python train.py --normalize_top_k=false --router_bias=true --optimizer="adamw"
Below are experts of layer 8 (counted from 0) of a mixture-of-experts language model. Rows are named router (the router's row for the expert), down (a neuron's output weights, with its number) and show model dimensions 64-127. Each number is 500 + 50 x the weight over its row's rms, rounded and kept within 0 to 999. Numbers have three digits each.
After each expert's rows: "comes before" lists some tokens at least twice as common just after its tokens as in all text. This comes from a sample of Wikipedia text that the model never trained on. Tokens count by the router's weight.

# expert 14
router:405502439535500428566447474394479508540504563533493493469508491506459463520474458524445558427523475557463511503454470585465452600522427475545515523423489502468496448511630472520514559588498452
down0:550565520441541517552504553470485434478549511452520483505495430494479582567455605502546482490532437404570431491480531537451535524574429507511483535398457443549578495556480478515426540521404552
down1:484502545556488529557438513482398375572412490423519543549527520460438549472604468458433533521411521524508458481521436578460506533559450492469522537500504475541558492530463492508474554583556512
down2:476571490606420472448490500428546538505566551544474432467534520469539501443488545465487523452484469536403596467498526451537449441461535491472557503510480498523448564422369418532532529494462583
down3:458539557452507515614511452653507553474615444454390485422553528559499505381470485511423475435473483485533546478466448464513457515451495486441535545569538479506403492489565525533536506521524474
down4:554459419491532476521430480434503450527470531538441516454467600540448522535491522518517515447530490509464564490411490480568537475498472509413467524567521519587394548432448489395481494467514525
down5:448440472433451550487546431524485551485423508513560485525431539540614449513474542442472469472471490521509529513536541513522557592434429555472401563593499389520559507518499544428471490489493511
down6:601507374496505447460550577505428565486471498492456615523499496528564440477423542511529496410486481491519450514525531502536506503502508503470524528407441532447545473425408538528496499451479462
down7:485407513569549546520456539510554526407529474478440593506443449437546455458512406488583453595443468472457466475492484467521439533529569533434618459532585571414562428469543524447493463503555503
down8:442520479452495426577434475447423441523530565578462502445480499470440524518488541507514485475492581509514505493451520630488571491538413444462515493439503471439455518450467570525531494387496604
down9:441467483526544554446521531524485583433498484504565467418549336469510388453397503544534542484467513494508447410442501474482539604398427525462498477505534598455427467524499520576521522470430418
down10:538481466531557475525506407496528525447430449543498450490556498516531518459439522506530488444517557403639545481539484534561525440440479535442418589539505532500508524540490477402565402393493527
down11:530539564575476493542483521452390406517481501514486455423455480518502568564561526548472520518554431443549561548527534431561394457549481464485539489476489466498575540617525392472460519575435607
down12:419502434564545549547545513601476486524520566554554435514426420430438552606526463479518538462490573569528437436485496548556528470438422519556493466528525501561448475433631565526513478480595544
down13:567539431512485572539502449511464493537514455505475526551447460546486558570497466476567476441456460512537566512503553515545556519480557482519505613552487543571454591470433451443400487511515435
down14:554500443510513465486573495530466468516451523431510501466503471326434511419507512476494407475531573490584416527483552497445487464495505461575536485443464505495485525438517474608544607526527353
down15:501474524514517506449473525483433456488522489520533553505527435444492450440503471511490490664453545509557558550421477505567552460438468535444466487475484520483531537538610471547414506541382538
down16:460509444500470498435598482490418418471496476478486543504572542509568517476416613491492432504554508512532411482462442517494581450575511585412472512506550488560505415509475507470528480528509561
comes before: "–", " | ", "2", " / (", "',", " "

# expert 2
router:428632506528509533441416472451569547536576623487468608495548576455491457575485501603437502496463534469490539475461529546507407570490469478570523395500552538481500558515502425459439457513446475
down0:445491520428560539610505516526502522527549521484481558621562520522527491494516549609546529547518440458473482545489474460449503477504485485483439479566412469469447366536538537432495493511532486
down1:594455447568514467497523425445462505413429501525539562487489522495535441428473492480580525543476544627483475501514504515459516502538506501505529458481504513454534501569486505496474524666480573
down2:480502421483528476470469515432558602501527486472490504511491496611486527439503439512510529440618531527451476494497416535523526511462454597459484495434438415497507533438460431469496564544484578
down3:463490494530522520559501451503468569465411503410498539496503461542489485521482496533583582540556485436472512521577478590511489542500533461414465541564476438520485568616525535565473533405463558
down4:503438501478461572553435513477568582591425532505495442542545495591555431465551484445570555477495509476497454502468497486515512448499500474513556490407490463552522522552464527388446519508536506
down5:527545521465532494462574490572504533483542393487478464430513490650553493466465584473487520516507467554479483535562408527506425447518495523522489520476522460423490432506409558497414488488461423
down6:477492502519447501536461414498608380476603333459565432508444477556533505448509470485532461528526533488495547476517502466525468451523544460507479577428437483550491500547506590556477540504432530
down7:541513540487569500491432521490511606541489468578549491510465459493456569465547466497544582462469545561462497512563529449361594488499495545472587440498505448552480550489525422492440460583479404
down8:560617594543502399425494516466498485502575605479557516515507507564440499414528483511571462489376482556605461514411523580531461387494505507485504506502488489375544567497502481513496549493397446
down9:542414447453562509534486490528509599519487507490473517499517585480457536468533587505545506449513462493479525562478526594523474530526489408559593551502457491496537547453568570454417516517482427
down10:502438460500591597493507500433543492512472510455477546564474408496463531571543450466474509524464521517464557552582491607440514565566530579429580450449489467483491537528535607514519527510447456
down11:581454591565549436456533437449501518492482548547516542458458501486492450575574485527581509441392519541450447488503407465518427460453564486624532432469598496579619476510506360480469495411475500
down12:522510458500571437474457539426522469510603514448512493440477534438534460535450425533472537499510421588395437447488470513500465523449427498528546532475592510504523533488490520501529526487545512
down13:543471509425510464508472552525473517521455504476409458469541474516468609496598400528556479503493465497503429481564412440542442527546574530474461513545575547642546410535561469446488512440574525
down14:511478503476517500578582583576469581467539431508498439507439483453503487482515562445472518532495479430465544522496471536461497575538542485591571524482427498492517534422584569479406504500579435
down15:609491479442471392522611475570516463476521488395444519479446531489495540612480391507388435506438579558564498418496518458458421470506467505522504560546551567493493499466497448563464462566487558
down16:484481435486455504478517512486467478627486485601556521550440462548380527466534569401429519502490532485567496531487528418407562370485418501507411505500474426528562544494451536511390520600479491
comes before: "\n\n", " The", " He", " In ", " In", " This"

# expert 7
router:477578567554528538438473470506572492515524478525471525521497438438528493502474534479448619403477582509493537493455584517544519564562489484466447550479460538381405553536480466440509553502487572
down0:513607430573466510566495458429475516431579614481436515437521560568443493484518396563564417544576524495480499486460490526490481561506489420452538450492467411501506533587456461468456480503449534
down1:468585545521389486485559574552488498442492616516520507562483546435585532484503559540443444515450484538469540504545496468451450624479485451533458539512501535502474540487518450514513488432468583
down2:454519457490507550437451457505463429441593513525496519516500564536471515513507463600480577447542533530474546499493572521567522427420381571503468578597469483538367445426437499508409465466540550
down3:437569587528522506464439523470473563499551477639426518426564506490540585479543426638553497407553548578556483423495596471418530561497547544474421463511541539530491492443556548545570459516485568
down4:508513494530493439559492457472498527560539605431520542492463506527510481489496555516469493469524533495510464529479517487575528502385677526498455381430493419497531571522474479491542573427511463
down5:588516532515449501415402494515515587539554508465566624461500447407517551507437629497525439570419543445569550567511505509513432450533479488470353507483497483496597580463506455523432543481392458
down6:502443467436481468550466460424584507543514437539474455524459611517488532436513515565497455459539478506534454449541543521458537439529436543573504350449475527505481500458534568542381522447524472
down7:584553517471532455404483560511432653431511393456539557511459379505470432426497519447456439539453503617502496606545525493497444543486511488484478505479501482420494523557429350583511467577555524
down8:547548448425572571498522502455516468484443453537537570429484494405492457501438596435447557496514492510553565490529340430603403390553441454442484492468478558470595457477629532639501497494506495
down9:510513454445541553463466508502506481533464598435392481507533554473569429649535509543553412534488490499536465450432463540514397479443532439422447477511457343598537512516473423398487520457556478
down10:492497510532471392527559535550494534493480532537472502480531510469508526489654536559561447511458540520465499502542534528498541547490561589482540549537467529537491566477512480519526535512593474
down11:471496599597418523516576387460494513540499454593443525462502546555477573494512476536501468406490517444571493618515450506469514537481512498522519576499535501469487410521472432446497531470471495
down12:471482518570491473516574533472573532575518525532570487486469489476501534532624510534551452441424507553484461497458595490468541523484545542548470522511580427493495622609537540423508560460625488
down13:512512579456442433436440533548493534433519478525464522613579512507448504497608518520445520536486448607475493566551535573458534458480495555488466500519447511466399504556415481458582559572604446
down14:417442542453592513535527415498472504411447523559442517482594478510454552497582434492464460450506456546538441537527398480503589557629557500504542550511500442534449398531442549412509514527461429
down15:365529528443494529431514492541428509488620599497492527449548527481452498541575479463429484550453552528575504483471503580460489540531423519415510520555389500561557486518512548462484433467475536
down16:475473491576471525529542581520513539508540446409516474578522473498502510503470460477404393456511502396447487456551531519553489535528521545522509532480494502657483417581459486553461481570506460
comes before: ".", ",", "'s", " and", " was", " million"

# expert 31
router:592507519540538490543477476476572467526480584501502561505544575523490510473487506504534444574587479520579450555514528574523423471589483480521421458450443508516469563490567389565427533514465549
down0:510455500441535623571429518481580519542499429444393462499494544425502497426533476418520534597478511534560476478525515483508512468511460547498485480563523470507436464462502510507473546421498482
down1:530467473438507451516575517466511555557473450477459494593438553526472499404565474448607545416570494516453515485476472434501493482519546571463500549516504450522497493510564432562427514542515524
down2:554546473537440460470519527456476535503427461496482403535505493567489443473556445481520441494507390547450540477510563386484518488436558518525419617559497558515512381423499676490510573560480484
down3:569486433459468467529535402406547435534589429467486522505503520553558470499578500521458531529343575474447518519416493482515472466396502519448436496524513506570527494517470397452451419497498440
down4:556492539441516548536481595411490520500460451532547536507491469443533493488481509552438490382435504502488514622455489464513506485497529563515469421478422544526492584515496481498564512395476677
down5:478505578500501575481483493513546494599517550538582489518503516476491380580550447527456500581449505519600439465454402460449530451494447570594518383518495491524563485504537460490450534477435456
down6:566448510531470394447501533474463492424484494455531559515424470584467492463475512591404496453514560611482493486403556515509508447486445565536452526451456424529439543450538424561530504564483519
down7:510508478450438459563556470560464530591526427536507542467580513491523488442497401504498481537469567544540518423505436449522483543510564555568579494467513477552653408613575466471479396538478468
down8:421414529394460459604485486535488496493550554530435414462525573494457488513519504533509494549493479536491335426524566464531515530463544542563567536467509591439415459483487506473631471561500451
down9:465457441475492507459601513567467543544539455429452558431563466561529474354498573489571621489472472469541474483544558496530345471516618494573455465554490497557533504545638561450498551431528485
down10:514452565499474456510540528531498530480500554529553433415526426450530462489487493565464468532556527498573567434514517451521522533482555575624422609440547560461568514486566534513494448503498495
down11:492496511461494436463483612546519529500471550555371506414502538426470421464532538441507431612424548454534442486433498564502515418477559503592549518402527497528491516524506533492512494457503452
down12:386464577549464527602532437524549468497483520480508557545473548518461546419503566556590440494510579581599533472381586540577427508491505505510487558561542477510504442516518439530488490558542417
down13:426550483469513479577562550555554576555549489491591526531524562433508506417407539494508534447450422546540485481557525516506536445497571583554487483476482498521475472519450618441502500477389470
down14:452485505443560464482476443562454563600542496551462530452532529420494435541480487520499556436501398539559478642506508485498467470571455400450529493498560491483545504527495539508491471534484546
down15:537465443526557374404468534453442591531445510546523510412498455501447468540512634417497438533532501492475442505535479522439497518461533565468549596584552474502536506478473555417458531538552446
down16:558494513521570485484483495504537505570496541528532614408602488519534504436479539569451408503510469466475558534564540463526523456514509417426500412499504588531467477513480471633458389529551435
comes before: "\n", ":", "°", ": ", "″N ", "00"

# expert 35
router:522554498571526487444532466460537550559563621488519522470541594464534419536473525460479493440545459454451471435454564654559471477504471454480438409512502524534589536572547442470526616465520516
down0:541551469580512511466537490455465493499513513575557513603507533480487479568492388487620486495591469500565571547402495509425452535473546594549531521516367417443540468549477561480603554512524468
down1:519523491582470517499474508598521486515414437531531491513454529481548539594469559487556603429497583512562496573470524514449400479504521533453419484526543549435542450522558507522471501421552516
down2:572552513515482514545544518434551517352513484501474505469560404454517425452478451547423503422424467450458445627492408460428566490499452488476477516466551504534439511588501454567466455445490454
down3:520510543459519485575448486464489460519463520582535526502601622417576499496465497452461495499585507525426509489447512561560558532515536419490457554496475482516520524554525460509481504391447578
down4:462490526632452474488547500520490470659561567533526510547487457498477503451524399576451528439492447462476475507452556525572572507503531465487426485467538531457491535424471414564514405483529567
down5:512525433521545474442502517618580599454413457501419537530550618479551513485523436419427571504379470480498499451472438432511420417432525513445486471577418415528378441463517458406521533578478479
down6:479625496496588495562426445485542435508530448492450460445551505460546435471501482422523457520397462581453574465481567539480536471538573497452525435578517508479490398478575410551578416504593480
down7:548412543471504563442464474550516430458441536497577486572509507411439469490380453529424509528490516417508577543535505560538406454510490505530490404606508546413535496448513555469450538449573503
down8:467405525475423453473383451564494484458488452500425437560484466488568599461513460441421510558510444548565493372455498526547484470471511510524470520531567541519457524460503458517484471491536532
down9:487476458457588425421499474525503469398524445491531493472506506491541467532455564556525544502532551544495532487583435400532455582424462423425582547459472528579577451512477560523531455482478433
down10:581561457597599555527520411431563462516466594584479512436463539514498473507417548538398435451545429451496488493511473454447486492447528462491441520524443470526516489558431461513469550547556414
down11:472511416518507432580464415513490427428487474462497489433578552518478566591401507505465436538520463514467473475623523438529477549509519418444536522488492550521492487526559508548541468562490510
down12:576525500541543544437544513481444546522547521509506496471483531473436513482565388512511449531491487526449406477409371489531520521516397457555560554476557532558510470459481466529442480439563533
down13:492409540463396521500541475493449650492493526502495494492532453542503443507543466496614513456453497570459399542489495468461489534550552393501613483547515467491476370444506517500555475506497448
down14:494435510445506520470456525499495506481618493513408579510527511496562492444541505472474385427534497477504497515501485526509541517497531504473542393404483539527467467458575495441600547445425522
down15:491511457514423474473465476449433431524496512534505504482535513551552539466564534567615488503514529530538550531393490570462520536490477584562413496618491433489431528427482573469457471512495506
down16:407490462539509476535483425470550563439518412465480513459518522455550460558482499565516530486409490587515544563571457544540437466477490440471499450479463401586539440505525442565498468458470474
comes before: "\n", "i", " |", ",", " |  |", " County"

# expert 3
router:451583441430563516555483428508424524530449604584507509408613455518552479536519489435400449493547465482531535504468539511431415591479449522551519450475466535553553552516559480503610512463449502
down0:521508530527483586510482426546592520438465486472537613500598484450587500539551463489477559450586478436531543484550583423477539485457472483443581545511539553577438521471551483474539515511445437
down1:377520468489597534538467562464523609430437460492486596465565478489476549513503556520512506534524452444508575507479557521476480492454517523392450458438483521514466479498508494553433496475561479
down2:558508592488455484538446509512517503501519531502511516495495530483495555512471477488507517447542466442592489532414482470487575470473572466532547577533493525523467502445566555454488519464549497
down3:485523552549503469550528420474476443443539475567479542559505572422501469450479503535550524463462485606373530561424550558491444461506522424547511544534416499452547507589531493507599542498398469
down4:545411493456448479592526574470546460565534539508457475510512598502533483503463544445543562464526486521495430474474485499492431467613530554514518510545471576386591477403552423535432434564544530
down5:500405512517521514531437498492611469488510476530560533474448465483539458579546504446422498438504474579521512503518479367485421497513514516515461488485516508388510501585550517569485438506543521
down6:571585548425531455445420457459433440496540532481488487538474480471534480461547398524466614463458546450500473525531446467513523445477443470491544574471540468552514562351530583500503509509520501
down7:527436507545472440557503465488460565476488496602529468534494508539538510465554489496502477483534464370444529509532485599451479566544419466534521586443589509569387487448513495433548421451529479
down8:473552475453458486503511557440488512600494552537554439488530432557548522487433417513519473450605458432509499490424535512432536463493504502551554542479447509595468482540492432448510460532480456
down9:534518425508510498586441527494443518502528494523547507419427426515552546533440485456449456523565614589571477510573441507498526502523462495475591595467348506461472585529481554499446484489454473
down10:602559511393435442531518405458538456457538589537466600524476565451577561510510487558488516548422439454564557499489500468491442476439507513430570432457446486524482537463560489462552447562403574
down11:515553552472508459581529486554543492433471519485462518428504597518482483500555448583601397432476574550480471559473461499463490544427496562515442453538524509533507528519486365435508464496518458
down12:478500439535404402556563448589522575533520500496551542512490488510477578511500477554556569469509527559461503481455556451488506513581505549540445505487474555502506525541474531501506501618466504
down13:461507493405457474551485423586508604500473478494502368546528534545427500457471456408533546451443417528496431489497437412421536522455510428529478550464562428550463503445562477452441560546539546
down14:445532548471508393462508567472453585592471412449443480560492574547527553500478501486561540673507451527480485506570525463489504480437558584475656536502530508535535478497488493506564475542527480
down15:471542573480567506461477505511546449561499498517523561419475489445500576518412567523530539508545379538476547509467485526457525554442492460425480545481406476564462525608529454589525462539536510
down16:396532512454501438505469519591548519555471445553465570507493457435518503636509484433447478501489498428665510587482448468513409480417449513559488527442490600510472456502554496561567547462485572
comes before: ")", ") |", ") | ", "; ", ");", ";"

# expert 11
router:501535519471536485552416498483529431509561639497477590527502553545490550490388464460483527471542614590506537524585569537468528587522540461521490487459506588469493510550527439534452505429552522
down0:538539496498502509470534433532460303460517542436514504536395541506475459436430492455468482494535469539559391516459544532502465472442464515469542635534460479581451535517555409455498548491525487
down1:366462456495486539552367577510456450486535528497463540499526556544546481447514586482485459455459510461498529521429422588477540466519479492532500498526427492543487533508431470545511450356459471
down2:539469533525531504497435564544524455575522558542426512452479496559455558516554472384494541567494520448533579509469521554616473462524443426537570515534392603489559572475509434495478508550511548
down3:538586550406496465524469497505446460494531520482491483527449437421577537479407563553505520506434435468490500468419589561621443474493486521458527490399500359438603548537502511492502488406511454
down4:487433534515475539491489515469551424581482476552531581527431457492492495494473521513532542529467549424533545432537502531400548418523528400599497544462467429511447545516439469488477564443472616
down5:502489477402529604493558471562505456492503503501450574437435530536422499442573486526649504497515560429495480393503499568516520465471514566528538409551500543439569625421492510431451578488556524
down6:528482448510479390453564449507526471457522474520511467472451425492436407582553375537515383434567503462524526559524483485555447542624462512504419555480539469484573482491488530486529457477492427
down7:518529558621501459469543486541454535530576532422488469552494513456490444405425545555441519602501505495480390445520570508468543469555457469478449533397397437489435497437477445525415497527541461
down8:597443565457514533489455511501585445445434447539534474436474477434499452471522577447590504568505533376512555599500390525485443488539480485565481496487581468492459464535556465627497436448501566
down9:509413474527440484504438452429489547462468441419487517558453536394511522466468484458527642601466598466407534534537501513602516484555526495491542469466517551432554601507588572456544535336437497
down10:529445570644509514453476450480594550389523461463544476520528459594532554398458542444400416500524528495567492468572516498468437467422464427494438506453512475532493548453439557593626422518520509
down11:540518510480435498530496522384612511525539477423471507512540645554451493434545577555581541497421511485475483406456474524551453475471531511511560545489504568483459510478590536476434478503546569
down12:502460535573453550522387580502490611547533494526442520494533446523497564517549478529488442400509524494510545587549525507389486543499545530554521514454463587572547463428443527444492524523504511
down13:585440495466522455473553440533562526555474471481434532469529574462626370422541545442520535463471597478431443466531445405549549517489486482418546469555500562423452497463524534552512481516435534
down14:518586474508468390469561512477456524500477570565558511533547499502535457549493518615477605525528496553499517424554550545500452464582488508489458502448468447548556435488459485477539495519417517
down15:448469428539425436448504463484430510457372508418523523514429543548484488433487417465491615440468469557471482458450521471444545419437541429490463546471430451422520531450580485453498481487429457
down16:552552508527446484547493520438507569526485510465490478614516485594546531469491510550507511463443463534464477544489505477505556549455553513440534429450548452573498565483454595432553558523471516
comes before: "\n", ".", "°", "′", " (", "\n\n"

# expert 18
router:439528489507496516447462450435547533537568533578530607476565516460519521479556526530490514519526530568571546443518527495505530540464470515564568481576531522463494577553588437541535528551362502
down0:518510482547483467470469509507494473509389489479523545566474543533537438523401547502476529518599487489563636532493490554523450511599547434516570560523448560484604508536561541558530593500423542
down1:475512435513403520438552398345407564578514460523586555580513602471499515505565537479530571514516550415452501549505545514478545589603537557544574515429466498506450452414554420508449534468503459
down2:552507513440517404535399456423498594433537619519449457478543401533585436633483572501486399405433503586546368462437406465506489433503564433519452507440465421500507490494501446380516413517483538
down3:531538540439433564481441556524501459483529522514484557527588462560463531506477552600490534458442449564378482434546527422558518605509541567545484602543512432546516422456521490455538533499398495
down4:551515475569469543463519521462549528469565559481451441487465488480450510523471476565508494503454462487579477547424475532450449641508535544655560521493436550421457612513588460464459470541518521
down5:470611510430514580512548493523509549441568423483506442539487471570535467507538460537469533563469435514457463446613509408508530579452521475426470476662517493469519450482513473491504466460443465
down6:472442555565468541422517506433456571488485569587549484489541499465499483536494541474481578531572440492566448463579509376533502553480494477446501521515478466461528454532528542568412524552452466
down7:521504474478528463521445467464408488549457470552486501584534490465515445570449500514404451488391520527535545523446451466443455497605591460563502567485482460457429452551513569432452560370418536
down8:493534441512475556505454481519463537437467524538494542547476460490419512485528442523479462481550597511486481512484381533545411581610434593449444541491503466547502467483377453507528520566426530
down9:477517514553522542445631450541463560559482518522428504456502508486493460482539611478488399468445539456534503586512526454474494403568550437564451603455558585616435437480456509494462532618466514
down10:538496423545585442512431514562454410537463463519594398537554487540571561554459519564559511473416522496482474465576559466514553506452513515558535461476502449504528438517476520423487558436431507
down11:485429526525481457473524471533446547496529462446469502511581484516517476534564448393461576435418554480555463450442492399502497472546455515552515517525557509521444392474605562528524465573590492
down12:595539539486447423462497580509447547538510523506470533485530434535484482513495497461482462520483463520556518439591470483465464502531540542476491542413504466516523501502581462532409379518483489
down13:539494548472605520564452492555443467456580439517492470471429516447525470521505585427396395468442430488475427492520423477468475474539444481532533552519548433534551517514460475498542560582476497
down14:547492499456544544462446558455494609426485432469531493468517550517532472492482508461587514580572518528528520541579529458556440557510512507417512505509589579487602399472459518564474557471506504
down15:454457512525522602537593464479567454393522529517553421427522544516530497539473507579469458490585455507478538531499496479483426423610543477463565519467541442506377467507557470505498473393598527
down16:478437481582542573592583460524559390473564503416421395501480497423501475547550438480521421496506582515502420572541437452565516477507528484589570416550540553454479454521518530449572576517574471
comes before: "The", "1", ")", "=", "==", "2"

# expert 33
router:485515605475638515454557532501586525498494527544555554509495518491454414530475492510402545549561534519568508436432421520387404494516480446457412498500514576437476479466556460533480481501397510
down0:425383474504551516501463515467485594522486480569440555494471441540435460540561598458465534574528583499487468414515567525455411515561603548575540454490592546562548495444495506424531492557524509
down1:457561484474526476436482499584466444571568459490474544517419421531424472572500429543488483427439584503430484543504533575475590583583446515523517456434505473447473475565513447538489449589461474
down2:490486530560489547548595578469423474542530526412484444544554563459483510568595505568459494500481494596527542486570534426634533547517358560397478476654405481515511514479448488509537438481571440
down3:515542540449525441438633510470468534492454531377416533403518521535445563542537588461449471414479420470545487564602506563488445438485519457468466452575453511488458418470532469538526423505606471
down4:568502547557503443571524505529574529414540541543404481401602455506450550579557441491538509570588519470546483513537594497404479409575494449481507486612472527539455487510603517519530466519489476
down5:494489533544508417452510552476497453643513491429468469429499604510445546547541518467512462465540466500519518444498545513408512514479492504508493543383497482433486475616570419564481495502562496
down6:439526481612465487455435502536624536537494436497581526480603478474458528529560497530521475623537552490494479578500528507550480485497535461422507411551491424486473512475392509480482524465495488
down7:588463605456510487517483539581546452472434488491528511465464412481518599579439528490479544496506518572469559467528497558519484571407474441453493441562525480510564389537460522579506465490483551
down8:526444540492464435477425502421479477470516472427498499529529500536494613534503465485447504564515601542494537453519470490474448573466432558503433525504461495455495460430533515523449499532473522
down9:435493428390485472567515546507548503534532462441466424500485476474528376435481518522364580569496472435476530505518475444473550524464549420434496533442465537492466472658477444520544483411486531
down10:465520489481615491533489571508461486548525435543489462521469476534539517529525517411469521475460472436463507463574434474404532558497412480482450438509501508489518568476463443525491489446449451
down11:508450625502505588480562362568436543473562507490473512540490519576444526550605522477456515466505459487429548590470501479521557460468501558487556453559454584536573538459552499453435459468478429
down12:481508479543425469587510517555415461452605600394477544511438463464524527505489471541425496493454571513486479566520518447518468565434499454516501583430519548474570408557509489529516440606494521
down13:474441608573540449469446508558448464427492435483506481494394486520570528562365483529447454523404530476379452520511499478435572513518418480502533392482492440483480509480451484572526471474510516
down14:488545520450518460456389466563506547410472442303559466489520519491497484494415452508556456462430454558523440536567486528520497441450473508535569456480610495463433535560441486491571410489453462
down15:474581467660507475505522424529494546601460531486483451470600434560555473516517491469472527500477550476536433550448435481491476460390541462475539511489491513473456545538448482602408442528494525
down16:527460443539473544475371534515477516550510514397425482487506499497477517560560474494522437502546505452472516458474472448414463492490482652516421563448548500471518540507630447530614460467457469
comes before: ", ", "\n", "\n\n", " |", "inal", "inals"

# expert 12
router:489530545490499445521484414486483507450507485519467534505519553453572441521507496588406521532572509492491618486484471514562438535500449403528506509475489407511455446569479459442478522507479580
down0:466415508541509452576511411439530516524496480608561476527532559566536499547506378518553522479407487525542403477558546468505525467502542528482521633489499509512511528538434502504440490505429534
down1:476552494483481547552508417449550441582505476461514531457550532519525520464506542512482490418475533438533529472555520542504470454429447515480539499537490501571478460511411482547523488506550500
down2:610567542636535478494476612544486538499457473489591396476502528518525464423484555490503456437544501539558448490529488524511478463470425511522483432442521474507533521515523489528556521498493462
down3:514537496531530552501498449511542436454513468572444591520494433544431444471550570490487531478529568410574546458522480525571437527488480552412594418385459451460540532566496491507577540560515535
down4:430521431493457503443449570517460472414520535514382431524440563491554543568460433514492461540524492624478497466449543532591443468562448549521505544429535555451508381559537438450507589513495452
down5:479531574602529430594592498512423459556512441437543463511487482483513473453464553584514553479559629449472482558541464502445465541534448510500469461564501538518551448507479576550482508567531543
down6:550466495567425459478481466497487503514567575461479463516454637548431500551473534546517479527474568521483503527405422554433434440486424465505481494539611549476543448606524576463411538462539477
down7:555484549557603482508556451548554541624426509523441563519514448502546533500469514505528426593523448499493492568602480468516590414455500438463563471561469570558453597528491518583480535464592560
down8:498470541447650505498486583476608450467520520431506554507457503554518484435422486575423508540471507440495457436531471497495500469537472502523498453607519515513421438449476529519587602574546468
down9:567599484551455474485440492512465524536497466467544491529544533552419460382535474571540453479569495550481406515536442480546484479522496477487434431470610447453519493560498501516521544544551586
down10:547463468517533491489488528535520545406498565516434502492541415456472531533543480487420531467498498550458432441479422549482495395534502481512503510475604466465627515408507525498537428595623598
down11:462647563501528457413446542490476501488491496491490448553563496491455508509438431468551566564506529501512516439549431467475520506555419440483547482473430435454541479548555506519451578493409460
down12:493480496467529510438466524460533467547523518442437585486515537510429484498394516527563505604547513435413478450546302451465495495490480498481523539465487487532503510541534565452418513489554476
down13:482502582456444554574467502574433541503526462527460432454446501476483434580516418565489408442538502534595502461434463451550531548542460464472499515488598547455564524502468497401503537444518509
down14:509543462470531525418510484513492539427510560521511503476518473443487504365445563511489596537522510470500541534497524416482445524519508415432527551555454453464439468450468557518477506454529569
down15:559601533455447498550478515546423522538514448478540527564552493432545474475491434557505396467580560567451528503486589527553462526536438438515546532531496349364512544493438435400440465511532509
down16:523419438480497441458462571486546549607522528528494543500486485441608444516452387454522461485452478488514468491451418478460478401523539563576492471446554488481548520513549505459479501613499472
comes before: "-", "- ", "|", "=", "| ", "- C"

# expert 29
router:453482451478537466496532482538515496546596515494418529547550493488465509477437479542434446461557516559442493465598542609592526550548447548620393484428550522521566440524571465506492477537514501
down0:589496459528594448500504542403427465463545492419456538516518463453555430459457475486412510489445500460486468474616480562511557500517498493517463457551474576420537470491470433487597479455503516
down1:578494516511512429480450493504467541541435521581553472433425516569563581450483609480467502519510432446486523492594496576473460491541545515532421443584456465481590546525505498465526390424377562
down2:524432532456544518551402459491476559550539464497559464549398469515514496493512504552400551530552434549502509456391527394471462524515468423528509510457497561551591501582581504530510390503478426
down3:456551447545481438470463531552508517550506578489387477489493480496421521591542533458526549557499540511516517475639488563558504511613502565549470452469534405532459463583431525516496555399518562
down4:568505466438421481557559614524522592557467534474500466588501511523548519466509476478453603435491568459490471461458434523548573516525490406626532516601524493461520478492433552546441469515541542
down5:432539496490476577499535531532479500525432493534497585438412581547553460464472486503510533542468536471477511411433513486474555568506503530473518510561512485438524509486511418524578591512508535
down6:535511510583554443447627525533525523453511373421524527476497438557453454465427447498467489453499492450474513483457513586448611478520439519388439514519533382536493624456436499463481462484466506
down7:457564518506563549578517497440487525438544558593494469559505487458519515569445521439507598536550501497506484560500572519439519445540455498488512499477469470516459529537502452500476467475586553
down8:467456477517417473509537507462495464543567485564519507482499443527437454479589503531482532483505498427480550495513513573451483516603524502420441482418487531563509537577443431513543466480503442
down9:604534584494500533511464489507508493574550542509563447454570449542550442486465458490438588430584506497494473532539490430473528474558507526510493484504423541514486584549458521535495536456446510
down10:476546512545504517455536533516542508491451493469398347569589482496567515352509484458545512611399462462504477528515532501430485474536449501478549467459509453605430570445499465419439463460504498
down11:455514528577505448522461546483555482524478483462533551475486572530598533498487504398550486447401565471491503485406471531454491500420399464429487480488486545593561529461488441500523431510457480
down12:482503550509445396532437436519491518602523472478509457567481551472520477538559559413443483526513475508456524493441461444524519465479497498612581569547458441527464532569512536475503525508415454
down13:487597493439556479570492436439492413664562426515555495518521411467475521590499441501416571580504536531468449581470514490583498607512497472576481498479451441464503498457410544469452554518543456
down14:447427505578516512470514433500472486537462513507470527440545539515518547450562560568435515548508502497526417475500410544431563579416463570570563515514538414503630404489554511566397644497414484
down15:426392510420509630507463504535545528363512547519478532477529531432505424518480513527607469522462481551469509497636459471516368489417458587506572453515571460508533427465550550460566485486438481
down16:439487534508568518574547415431466504511436444472507587540481540467449424475467513465499439486530529476520417439549454520565419490452505533592533462619505445423553515485507490490430497554487468
comes before: "0", "1", "3", "2", "4", "6"